Experts of a small language model.
Training: a variant of Muon for the experts, 566M tokens, 4317 steps.
Below are experts of layer 6 (counted from 0) of a mixture-of-experts language model. Rows are named router (the router's row for the expert), down (a neuron's output weights, with its number) and show model dimensions 128-255. Each number is 128 + 32 x the weight over its row's rms, rounded and kept within 0 to 255. Numbers have three digits each.
After each expert's rows: a language model's description of what the expert responds to. This comes from a sample of Wikipedia text that the model never trained on.

# expert 22
router:157174116114126136127127139153175077164157104157096129091163174183120153156155168067124115099146066125130126113127110170119157124142158139121081122151186110112110110150147134137095073120167128145175150164143105097087143119104090199081148100182114147182150113097080164117139142104132092107085127149112126092141156137136159164123147074069119073159118144162115176094197128124136110085072
down0:132125118142128115115138115103049105105139113150145091137114114129147128165095171139121130138200093116123169156120159164162104088147171153170160142164117112103122170072089072120125167087189193132115128121144143123116156155134154115166110097125117167137128098107154138089109153211121126144072141053102116119150088114163164131129108133019183142153066110148072117100131112143135164171113
down1:065050129158125090151120108130147179104162176118157130115119147107105139132120136124140079194068151183124110128149153035152167138100105115117117118119080146166064170116098162052200095207194065116167122117108081112160099104079131082135098167088114116089090176135125131164168053101138153144207150188087092158148110167092151107228171135108096161156130180127087192099074094088126048139096
It responds to: Words inside song, film and episode titles in lists and tables, often right after an opening quote, such as You, My, Is, Love.

# expert 28
router:145149124152156156161096181088098075142136129131077161121176148123104127133200174067129172086123132162073107096112088150091138105192137108112079074166138117134113090115178116158123104055097089105158160158163143112097108158093105140109113116160142116128141108111129142114173109095175148082093130181073147095160117165167166133143152090106182096192149172165102100088156141168133117097103
down0:098139080136099122136112136183098143089192140121119170099133097075113105154195156108088142120146157104107142127112129114084111155151138171207117122184110165109102189122132083104157156145114090107050146073109151128124141121137129148155125142131162138158095169101097127131167094169171197116125081144132044092120205163132133121144074137091103218075096156165089088110153086115138126163128
down1:113046089092162181171075145127179123107122136162089134146085161137107089158095125158089112094118149181220127121082150083145088172138120105171124120160130144101160146084128130111113110125033076125127122098104175088168126176118097120126150160101152136154157173119201158138155128177119086134085112122107133159138147143127145155109134177124151144127165152101086113128099170129125175133114
It responds to: Later pieces of split surnames, foreign words and codes, plus digits in tables and taxonomic lists, such as Edelman, Kirisakumono, Goriachev.

# expert 37
router:128184130111126144139141145149178098214151118136120182051150180136068130145128159115134104098127107139146081157120157164112130133180167089134070101117146128143099077105122108110178020121076096116180166143143116098109163147075083126092138132123115090146145110105143138143137088149119094147118084128115183114135180132139163176107177110109179092117147099166129119118129155184126094169088
down0:081043143103167125171138098098167160156066131122099108126159103154092105104125170113169093139108074150099132092149109151123101145106086150158205115074109088154095128181162149116164144137139099173111142101144127157120141091113184139151126095101103135120091131144117133142118149114191079133128123116134084110134138148104147120133154131091158132194133118177096115203085101166148095130148
down1:170150161153158099080135105085141115098160176133191152132082115101095121119140209112145135087130190151200116129124081119108148102211112118130161136129151107150084118096166154135139111138116118102084160121115124078138173155143091127105115122184159112146130175118129111131110096138106119160141112135091108123132096087143125142143169199134098150128134139176107180158158102071062116172079
It responds to: Word pieces and accented letters inside Spanish, Portuguese, French, Romanian and other non-English names and titles, such as é, ó, José, la.

# expert 16
router:118156097132139158197135140163142086147140142183100123096137160167133133144160161135110123073188124110087106145112132130113166144145158081110136131205169091082121088127130138121189142109099098090197111146209095035118199125095101179114105122180107086133144095131150174089106141140069136100114107155108145098117164151160172119125158069120155087126129188180128122121166149125110090145145
down0:123106128082196132098121166109200092139131074124086148085148116141157098097135182155092175159163069170088123138195161183131124132153129129106152130097065119129144168078144119065161098096166153139108114138068128105155158180174134100129122093111150151145137081095143143077114090088121162130093196142174090129098072169184145140109075118135175152117142174043166139151145159097147112140150
down1:091115181194080164154144160162109125151111149081125104150089121096115162100167177182133145103143099126163077139161116122093119114127090160088088164124138088122156124115169087098117094129178164181148116130162138115126161149089150152128105182132086148155130167114043168130135155091157130196113113145131127042135143102085198132155116162080136064155126120107123112064097122101099157188109
It responds to: Prepositions after verbs in sports and career narratives, mostly for, in, with, against, plus won, joined, earned, e.g. suiting up for.

# expert 4
router:136181093151155207174136137140105102133136134125121159143137171159099134141122116119168174128204117078128117112114126163090147165133176138085116063128125065091092111089131119135149128121113085103166113150174104094139175123136067173083098111137112084128161060071139154096091158172085168115113080129103153122142161139153170167133179065084151090176109145161120138110126157172095102103135
down1:131136106147151101201113148122135167051116118139178116172151109056104135159170115194130115148182109162168167085074174106096122173143167131106083105104162081153130094113141138108075126149071147151113151152112088162114174121135123088133133130124153148150151148177169131057080080118087067112132174175150113157124197129117108101171158106107101157149114078095101112149144063147084151190116
down2:144093086126171125158147091147120152178169133155126228125111130070129103166165161131116119160135040112142182054168149154101181103148122150105057122132143229134085111110151149094116107129174123150158127094174191135120207158123105162098144122106153129189122125139118112123141144147137093153095141114110158144077130122108143151117124073180144143127121149088124153150079138120130140112108
It responds to: Past-tense and -ing verb endings of violent or eventful actions plus phrasal particles, such as killed, wounding, succumbed, off, away.

# expert 15
router:163158134146154153158123198132162109196123131138125155090157159140072112134168142091152143097136131145130093073102153121113166137166131101129139097167139110132068049121141109164129063107099108105195124145134079107126117098092097182052130129129100135170143155099140177109107116106137155092101097130108168101134158153185177172112175136070130084148199139120114128137135169193119092129126
down0:177164100103111117075097070119226152071195134114104134124189117092078098117113149138121112129101169135157131134106093147116124131107146161149084134182117116057119167106114123132124097180131166084152103224106101093172124108116062165111112186157142167112106074143136142106072113127182118193072094174119210150136141158107154124182154137115076127066148110137117208098119071100154146112127
down1:152130113136142151164099076125119134150137136105105114125116144126184134151117119114123143157091207137105165093092176133111151080115077129073125149143133210157110158053070127164107103111139143087106136137111136139085091113167114126096156122168155132137140140172116176148095153109128154119152122128142140129122134149100152122146110154123094100194106179127116106148113159119112139096109
It responds to: LaTeX tokens inside math formulas, such as braces, backslash commands, frac, mathbf, carets, and letters or operators within dollar-delimited expressions.

# expert 2
router:134155143108198161127140154133121092171162147140095165100128122131102118187115143108159141136138121118156107139155139162141102167182121147088101139111120114139106050118199107108120106118079129070163163134136076090111133124135050146074178123151144140136160114103106140124120115161077077096112106156087162148095131094091160152121141129142148101172126138162109149127173119158087087112083
down0:151201196124094129156086130075170155114073136196132087154161097127202086175135131135179127092162112138139111128145140102149195123130108066172089122137138118124180124138076158106113159121155077106134190107190113114172119091124115101160153130099068082094167095108114161137131122150113135093174122127144130109163116127093182151070115165136114119138098135091141052169146076162127137140114
down1:040133103152138188076095189076122152143141106165126113109106111199077120100134117098114205133100168129116157109106072130069062150080123081179105144137178154177177080078180125131143147122091152151082099123163132147156097165133150101083119148126093108119103145113185117192155149140126103142163093118113132162141139129125103090089124139123118109097133131129118144128070173106171145157135
It responds to: Middle or final pieces of proper nouns, especially place, taxon and biblical names, such as Pent-ate-uch, Mor-ot-ai, Prov-ence, plus Ocean, Marine, Pacific.

# expert 30
router:148139129167161162151113176079099089139123137125098188116164133135112129139184183054128152056139128179070085116093099140102145100184120084107077073168130122131095088133162129170118112043094117104158159163168143119073107161103112127100136108158130121117163104120095150108177120103158142098078117214075147092167113159155163115162142097103159079158149161157102087088127138161137109083095
down0:101116118105123145139125105150137109096094083178162136164148116144103157161071142119148094110171157147130172153100125109169093162106076181110123105139141132166113137076041153097096077164080128137085137078138193150106126196134188165154124153102106112123198153102059160128103150156148129188124142094106092129128130071138145095167108101103123161118099171142155130097149145160116175092077
down1:169119120114091075144179124097115117134145141073112166158145135078127088162135221135095135098135161134172154101120102144140107091161096076209119099170100108085085072103195109159119088144080109111128109154171104126156218130114085073165157073105138102181176090074092074114073100158134150120139130152159127116100144145103118165140125125136122105099130102141092149084093136097114156156159
It responds to: Number pieces, decimal points, spaces and symbols inside numeric data, tables and dates, such as 201 in years, 5.0L, 13,486.

# expert 50
router:145165124162144163165093185087105092146111135145097164112148138120125128138173166045124158053116129161092092096096081154099154110190117109099070113165132117125098086131160111168122093037097084102159179153178142116074108151098099124098111096155126131128147100106098144109183120089167157083088110199064134088159114147172161106127148095103162081161145155162103097086144142170130107089087
down0:101091224150174165114148105101091041144141076139116169129166176161126099111093111057168196108148075135205165099153109129076139149093121138132135161132199102129139137150120125102107092121112088125149124151142110171157157072073100093142082118137112126117131136081154087119122153110118211114127140083205103129096107118098119099110103173189166146142122113153171137172081132140138166115103
down1:137151114149127146070171110096056105123148139128108103161107119124118093133118129148140163191146096154149158118097163075078109153159095132120148127097125184083115131129139183127144142099112111114114132146154140113088125079113123128000100099112130138119158105130134157126128106121153115125083063135128112116140185142151104135140134124090116174126092140118124120073138096098162108155099
It responds to: Digit pieces inside long numbers, decimals, percentages and years in statistics tables and references, such as 50.89, 1,299 and 198-5.

# expert 59
router:125133114142179139172111159122112121165140098165072153101132125194105127133128133078126157107112104183077087129138120142126157133151191052095119104213175088095096141113139135102143128103065152105189120137157123062114164097081095153105079129147112126131147105106120194116114152101148138128136135179065143055149177139133180152111170068050128104126134174208128153126096127114114086150134
down0:126094120199093105111115099137136058103085154085134067174108101166143100141141144121112139090157119177116165192109126207106140140158176102209122150096130150142163071104145105083155111179136144141118089100157131168099175135147125133134154101134132136096088151169127091133144115085168119140136094099115100110142100097167105082111137169128108122174182141107143111106122168146095080100120
down1:180126146133135115080058109158158119128132152141112135096128142159144131164179146102092097077142204053054090150138073133145146112131143179110092093158086185119121123149089157075065104179111058097172056112112113125135076081152106164105150154083117186147133142113117158112141144121126125138095132159098170165152145139108119189163090168073122120153168102181135113172198095101121097178117
It responds to: Prepositions after verbs or nouns in running prose, such as in, of, with, by, from, between, among.

# expert 42
router:141165142165147147100156138131087074206144112136125174134096101155073157142125142086133118129167094103121115084092144133130153117177189140102101127141134097098085075097123108133117089120040160124205125128138117111090118085119100197095155086179094125160145114052163155076072127167122127098080101139086155092148178132146125113173169087101142103173107102162121180181131084146115066186152
down0:131095078102096149118160146109128123038116085079107166146116149085083147163107139129105152112066127120154076160085193089151109086150134107128094171060139116136159072161138159073197202127133112130099162147149093135134205121140186125165148116152096134123052170180104083101132118103135151068111097131062109146133188064134111124123117129119139142153088114175121109106164101161096079136074
down1:102094148165124150104155072092130111140146160109121122105114171097154093098107125143145122136079145114144126165097188099143138135065128111095115132137141145138117129199090149139186149192139147147120095102169171124136104196121157113207131112128099116140111140163098128110122173129171213101177161183145158129119160136151150094156123139142108135153140147113167156121122089143131133097063
It responds to: Short word pieces right after a prefix or first syllable, before suffixes like ed or ing, as in rep-ur-posed, ev-ap-orate, dis, rec.

# expert 31
router:110144159149135166133120166130140134184153152123036176118139150169104125154134170095156158114112059143142100039138123125123163127161129114137080093169127161117071091106134109070155122127121149112192142151159105093116132054098101168094095139086085148137161083097134123085129150131098120085084120188094163102153214112148176169135164092078104081159172149151115155079130146124119083135131
down0:080102100100125116124170102145089162128110043121100124068137095105115165075139112131139172187131093115137084170139153166101111077152101152113132112095166121135080161121108123122123133130068086073120096155105117148073150179185146171104115124128079127109051106102131087117115152161136115086134137146121116141116135128131133142145121096114086145120158104102104130081134112107188128138138
down1:146194108140121143133106120110134183191129157152137169110154112112126136050112106153155166139140043106193150156145160087111148102153121141135111136126181134149088177181138134112077097156156119234163122115128132095145104145099139100078169153135119120137149150105072132205185126168161139174149158175094126160141125112115079102134118120149088126054088164161166151056141144162136146186125
It responds to: Determiners, relative pronouns and clause-linking words in prose, such as that, which, this, same, and "by means of".

# expert 57
router:158162129162183170156093139136115106154153103139064182110169149172106113192112155075112152085131126144103120132184117176064146158171191098122117071165116090112105106103196131065137113091111146113148121147174154047110186074115055166099096105131067105122174072109116166074105179139142122157112128133080127076142208158156169130110162073053119116117154219175134174145119164120081054101140
down0:141188149193155131172113218161128129124130153124147131101115159114111146215115160169104209136158119151135163082072133125171108064157098149129192101157099127100115121100130146183134098098115146146121108087141101087109177149181167074102152089095134135082152164068097125113171138098153137101111142100101089116146090157132141100090149124144187150155112130105123181090172169117130074171110
down1:094150115160154107117178145127051060186066171145114166149170131130125160099188094139172084113142139145172125088122110151126133137136167197056080113115117063152148143157110144099114111131060164109117139134146125134145136131182092108132141154105125113101097107142170130155169116074113149128171097135170084169116110175114152164114172133105208114177139142147078104090147123116083087115119
It responds to: "of" after nouns (point of view, periods of time) and other prepositions or clause openers like by, from, when, while, after.

# expert 0
router:147164128145107159170129196081120063160151146138103167099120126156086130137159126078141179123110136167108102097139147171112139122164153089113107110215201094157078097126174134156173123119120157097193175133149122096076160089073074188081091132132140135151181113106139135120120134136169174080091092173087179115107175131168192128175145108066181103150127138146074118159090144143114076164074
down0:180117138140153145093171126197137154133177138120102146162116102124149118148107064131111127161149141131150147129093126142121081154159085123161147125136099147104117160127109052116113076169117147137174120140133099125152146096130114089082135164094138148137127093141117162103065172102171138143114134127124156108087144102147103148147173174156136116117133161126120095052165141231093175149142
down1:137153107085132128099138143114098161147128126070130160115145081180104132140105105138115145137099152123163109100096138202100099078175192118102171135114125120216140086112135185115089197115184120109199114155137143160105164095136187155197162135077159154149142170156156112181110157108199133119162138136187149129197114138106180093159126078097119064129080158119145130123180178134088152122140
It responds to: Common nouns heading a noun phrase right after the or a, often plural, as in species, songs, windows, epithet, members.

# expert 54
router:125116110147156157162129191151117088139162145143074115150108153153147101157156151075131134075122100131125140132106104132119137120189142109091111109176147107130107072104153169123176116101061105105164144190156120086086138081094092163099118115128142143102139089111155160088131149114081131112124110160077150063142132147122142132151133110127143132133153152212089143097134143099143111126131
down0:166134173118170150145100118109136188134112101140108185154130117105151141173129094122033113074114156120147141127125100172152179153126152184133092136166108168107136121141121171124187156188151148130147131149136144123144142100131104145166137142160149205097134155117118109131160133120123179148124092108082177144152106220118117154122177204127151097125138142144076165156166086093102107128115
down1:180123131132117100094163125119137164164146126104134172125198045115084131151184132178133162107151147098126159122072096189086171070114141085139078125110175139158099145129122107165078123113133158138157128112146185118141081071118092139127151160092178111185093109075108130121082161220120120153133161102121147092137101134150139143185133126162169081117053147172151106121123156107126112173158
It responds to: Conjunctions, relative pronouns and subject pronouns linking clauses after a comma in biographies, like and, as, before, who, but, He.

# expert 38
router:134124112145183148173096163088137100131178094188056155076148186152131135149149164047145127075127113139092123123141090120099184154158132103072126092168155084062113119153156111092160139085080072139184151176163101073094200103074097143107129110110122105171124085098097177087080173116145151113122078173064173091141120155156165122113120050058127115140168114158151146124124115128118110142123
down0:167105126153120123122083121159105160124108111124165149143112146124134172177162144143178142095174082133056146066144066160097141097147083103138114193175186131167113125107170132122070080108121137163074136142098103178153117156109035076131177140090124102151150129129111103072089102108145063154146168092127156198111127152120133113148150096097155120105136100168145147091121131142195128126171
down1:166202107130121115115146156119106210138123158160091146115138223085132096104098151087120132177122075145102133111128063120154144119139169130149147104096084144122138170118126145132166153060128153159166076134123074149099104116169090040137067208149168122160113164130164122103134136183160150167101131159129142131065133121154155145116104162107136166102166102142112108155103112085143204075127
It responds to: Prepositions introducing location, time or affiliation in running prose, such as in, at, during, from and near, as in held at the.

# expert 36
router:150150089121126169174121197134145098141173099154116125082169112152122148165150126100153148134104135131108050125127091153115157166130129111117126082119153083126091075086166065122102088128067121094133129148159081116087166123100056158085063106106104107144166067084129164109134135117110140102083118175073192124133158170181153121135152105106170075151180117162105116108140110166146139101054
down0:168117188123111104112038115078134069141111099116098083134114152084074091095167135118154116071179111165139144110113133095119152060144150154111112163132115137131183147089113097147112120160122061125137146089103117147151057168179100166134170119169143078131081100131136112118133156130166082101187126092124156081163117125109134149107138163135146171104130218075141118154144101137153089111185
down1:107145121113170121190126134167118107110129117125126137137142188109118123100122195178107122105136170164120137159165167171078095085129178170136111154116164142139110089127105182082130085173117154154193129117123125068124205120114148087131109130063124056083143136080105096072215107140125112104134113129113153122133104166156127145127104090119175079144130091157156090082148132081117141109115
It responds to: Place names and the final pieces of city, state and university names, such as York after New, Vegas, Carolina, ville, Worth.

# expert 19
router:126171104158129146203091181065133090139114132137097143091163113137140117160150128083135188086106148106120137135123116185126114136155135105104067076153195067060061052138195119093195122119108142109147111177160117076091174127091043137096143128141110096140166131082142142080075191159177162157077091113078167061161103146134124098133144090099162143173161110144103146080105146134128116164056
down0:137153135130176138141050142135165156092117076150123131107049117127110078238128139127154138126153114082149111137152137142096148147148075166093136133154166071143135105140175124149121168072110086069149154127118104151135054168172136160109147089115111150152156112126132176138072162146108123106142115144126124105138154156141098105157165147109070141105136074089125132107053158095108076130170
down1:084070146083115149105118041170189107071107105139094086073139067143147128124116079117125181085074136114108148155110102149148177133096083150183075136117184131095125119135082110176149175139197137111136162120112139083169173084105063128177099130149126171117105127114185115058129160156140134156114159124139153199127174076139124125115143132165145061123179030159118159131146080138169118155145
It responds to: Place-related nouns and locating words in geography articles, such as station, village, church, located, situated, and commas between place and region.

# expert 13
router:135160120163116203120147154105176083149118114181133144133151118131081131153178172109161157109097112144151143059126086149107179155180148120091101088156150038126107096135162113126128086147078147088171127165189124061083171138094083149130157125177113129145190128126123153131130121133187148128078131152083145088160153130116152139159182105110204092116146143195102161112118149156109071096084
down0:151239088169135092093118083168171088101091104152164097117117118184124136130175129067077091152094120107130091132108139180155116142173072105092096143112107094134153129139127042143175184134146153136183127139087137118092093096167152124125166103126171176081059146121130139145158100204099117103157171131179150090120112117121124112141145133079149170131139138072132125072123204181104086070113
down1:108115167131132178120130117114094126162114144124112136084108149130116130142114123128117105112163161113179131154108115125156131158097116132164092098188109106114170156095089148129166122116145140144155179100149125159120114133080098134091089137154107082166108153148134072151072090112177126139177143112103076131115149092189158100099151124105145168146095101123065136112145095160143153169125
It responds to: Line-break tokens ending lines, paragraphs, headings and table rows, especially after article titles like "= Rotary switch =" before the lead sentence.

# expert 56
router:107178118114097142207120186083163119154142116145100166102157145130072181140131151099114159113113090138157141083168122148125188161127163098049109077168185102100081117140186117138138091111092149112148146140193124100121152132098092198080111097152092143175154141090072147096114153139133118128116131153115197092158144147156145128154157049083168080169148158129128165091111114141101085103111
down0:163129073139116152123117109127107079105101183121158112128165108140133133051094065127147049134155161183124180123166099125167149175103180133120080080105108138172170194138127115118146063121113057109163138102091181142101124093096153180114109112128104101154115105163128109157113122102153116098120150120134068140115117098114193158178090161148140137072166123054124117102181131181170091121164
down1:067112104082144173139122131128093120090118086144154142138079164116151122150139112111099134077143131133125130101131154143163071079153156145187121118133058085095190125133182127105124162149116142130056132147082148168106135184143183178114191106148142115162170137091055154128123108039128118148121059143139076127154079183153140143144106177121140051138155082093138078141076060147111157165123
It responds to: Nouns about films, music, books and television in arts articles and their headings, such as film, album, song, series, and Home media.

# expert 21
router:102169112154141185135137104122090099170131073131120150123116152176088116203145162112121109122122117152142114064102107119118138118142170088128120092146133098118055121085127120098183112139089165128191121135216135102107159143110060165115124120119144103128185106083136129093128119143125122149097114162007179106123162109131183153127178113058129097116139161163139147128122137104150125138107
down0:151120090064185174150133178148140158124151154121155124090157137162110180094167090139132069124089083113129188157149172122123156143145122165124153088158148151105163109119159149123129166068163130149146133133072150139096109122162094198113078137103130114125151202080102129113081121102178144172092166108060153170116115206143151117160098105155131115104123129162148157132089119138127146194176
down1:128142093143112072121118127115090137121102130108102107125150074123156102137116109164155081116073154118158141134150114131096098127082096083130179139118103055125081094076121126110116094120146174123115147136128080126097117144085148114125151074164143162115129118171061176130140124160165139109121185109141075081152129128171095147110127105146133136086170100093094148190119197024106122124096
It responds to: Quantifying adjectives before plural nouns (such, many, several, various), adjective-ending pieces like -ial, -ant, -ive, and list commas.

# expert 48
router:125162169171152171111132144110095147192123117136123171139098136171055186160083123117119120108125084122130096118109145116128138100175158131130107117123118104124126081146122113119130079140052118099178137131169131107113136116099072163062167092156094154156149131050186150067077117144152122104093102139101156064134186126139138136143211091090123071155125164142139188182151110128096044196157
down0:164120092135096156093152116121114140128143099093103088113118135081155156105145118163105075142104099107107177114123095149152141121115160140134122093089108193059112136108080177180143196127122084129137183081131122102061109121068137165128118148121107133125228123093159130122155105092101160150141148122106091169118127152116160169147106152118186145104195086152162083152127156095141124094119
down1:137175131127087139143133142193158131159088139064145033154133163153100111113114166130104135159103153125097176116078139144108132151148142130137160089099131098097102157114088144104136159169132135130096206099119092095144123131104137185138104133101114126144062144121128090109197176147110200115117147158064127153127158117139124101100183128103147100147104171117085157142057103140133118165091
It responds to: Inner word pieces with consonant clusters after an opening letter, such as susp-ic-ions, conc-er-to, rem-ark-ably, pl, ject.

# expert 41
router:167135108081209157110128134154142065166152061144105157118175125131094164142136150124148130109129089131120103126136130160090138127149129140098098079144174100111119054112177140090166060087073135142172087162155131076129161179080088131078120116113088077159167071080124114122087098112103097129079071172065163136084111094116124117094149095078140090138172188120110110104165168153103076070132
down0:121121205174078176140157155110121085154116126139190116100186106096121102159071114116158117158116118148116125138111078144146122138119158148088155110112121153139143097102150183127151108180105128165148125102027137123118130154159103055121144114071131150177098076161156133085105182085160121182115161150148091098106142155093113102163166055080133113131108077145104103137104136112192157122218
down1:110146148187079079084118154123155115092119171123127036137133108115164125056156146107165088097123131122125115125138113120115188151127166167146108078059158137144155197171118095110058128109152150178120135119113073138109107159084177187111096110118137115128134127104084162120110088079124119142140144109130143132080124130093110137099072189139061141118094122132143120149103089067166082107168
It responds to: Words inside proper names of orders, churches, empires and institutions, often after of or the, like Royal, Catholic, Soviet, William.

# expert 40
router:150136081168153153168110197093115065146161119151102170121164154120130139138215178103139160082122139154109094102124131175099157084189111112089093082179138102106102117091158143159148117098110096073144144191168153103062133122094094124101150101112129114148152082109084133122164113128132133101091137169073167101149125149172130118135137114083186115191133138177099083097150150157094091105089
down0:143147134069165122160120114137138137138113086100133147246123104141100108121118135142147131163099117123161121149103132132153133108123156124124138128096132118102096121087176180161129125170103119135083089124171145175125124126136132133096120053077107102130160083105136105099151127129147113097142151142100097167115111117143138152174125150101130135141159125119131124163104085102121069134153
down1:096173166170136133118159079192075141131169082126087143101190105142120109094146106144103150139141132112137166177159170121144103143131122102104134111160130124181052127160123132114079123133115113143146144102132141113108054164113115122173163090132158157101100150126162118152147203158130118141173097092137094098127071155098159099087123185069173130139134138151126134131119110145150072126158
It responds to: Digits, years and entries inside sports result tables, especially medalist after silver or bronze, plus countries and places like Japan, Slovakia.

# expert 63
router:131149113183161133121157181124098133202113124133076137120120132133081134204144136116141114162138112144112093097142115145137133099187159120095142136165120133132132118099126142142126100160110087108141141122131127120059136063134087205124107057153109142133178080103165133108100120115104076135095102150073152101155184115160087166145179096071127090126136111148133221160120096138147059113126
down0:125138128151100128157121127144109151142099178157173155148109118152150115073122176116163144115194110129156146126145147145138141186135121091122080179126121142098149083121185143111139126088131136138099178181152125135072181160185152137113118137135149100110209124163106148096115127127119135129129143122107095134076139115108166200117140114125165084136095136087161119150139104116113160097149
down1:159177170176078171138120162064102153141140157088118124142095080104069134162128133140159120143111135113108108161111162119113075102094084106131103150150176109069118110166174104153095104106077126169157114115141124102150099163114103152132098189134160123167161084192157143106166126083117167093114199162144099151146144096128129106125083150123138161095114148158150155177096141185082112099086
It responds to: Subject pronouns before verbs (he, she, it, they), plus consonant word-start pieces inside words like ploughshare, bagpiper, snapshots.

# expert 27
router:137175131117155151187122177136128123147125137191088156098177146135127123144209150114135197105089135092107127052140154136098163104156105116121089104135153097110147090135158094108180110123109112102181127157156080093132169148063097193148139142148104110168196114083114121096147131127138118123094087136106146123178170150167166136145119066111193079090111186141115132158147138146091126119060
down0:108187147164122147116171162171105113142130108145106095139217109126100137116083156157093146110142114128094142159178184155089129166173133131162140049070156175153112134177078195138163147169178136098117117054124141153102136133061082146100172132155084150155094084151126089100134111134127128115118116121129076136084124107169148148109108088105116155041145104092135144165155113091113106111136
down1:120151134159105117127147134124161161147109107125106150131138081094124161065188117161191144143156103108059079164165154105129139157144187173105114139129127097121099105111181138101122145082082138153119117129166177130113141109142131128182181088136143126078093118163110163080165085094102100150157087166075120147047171119116169134104175081128113159131196152155114128109097127123122123118097
It responds to: Sports competition nouns such as League, Cup, Championship, season, medal, times, mainly in football and tournament articles and standings tables.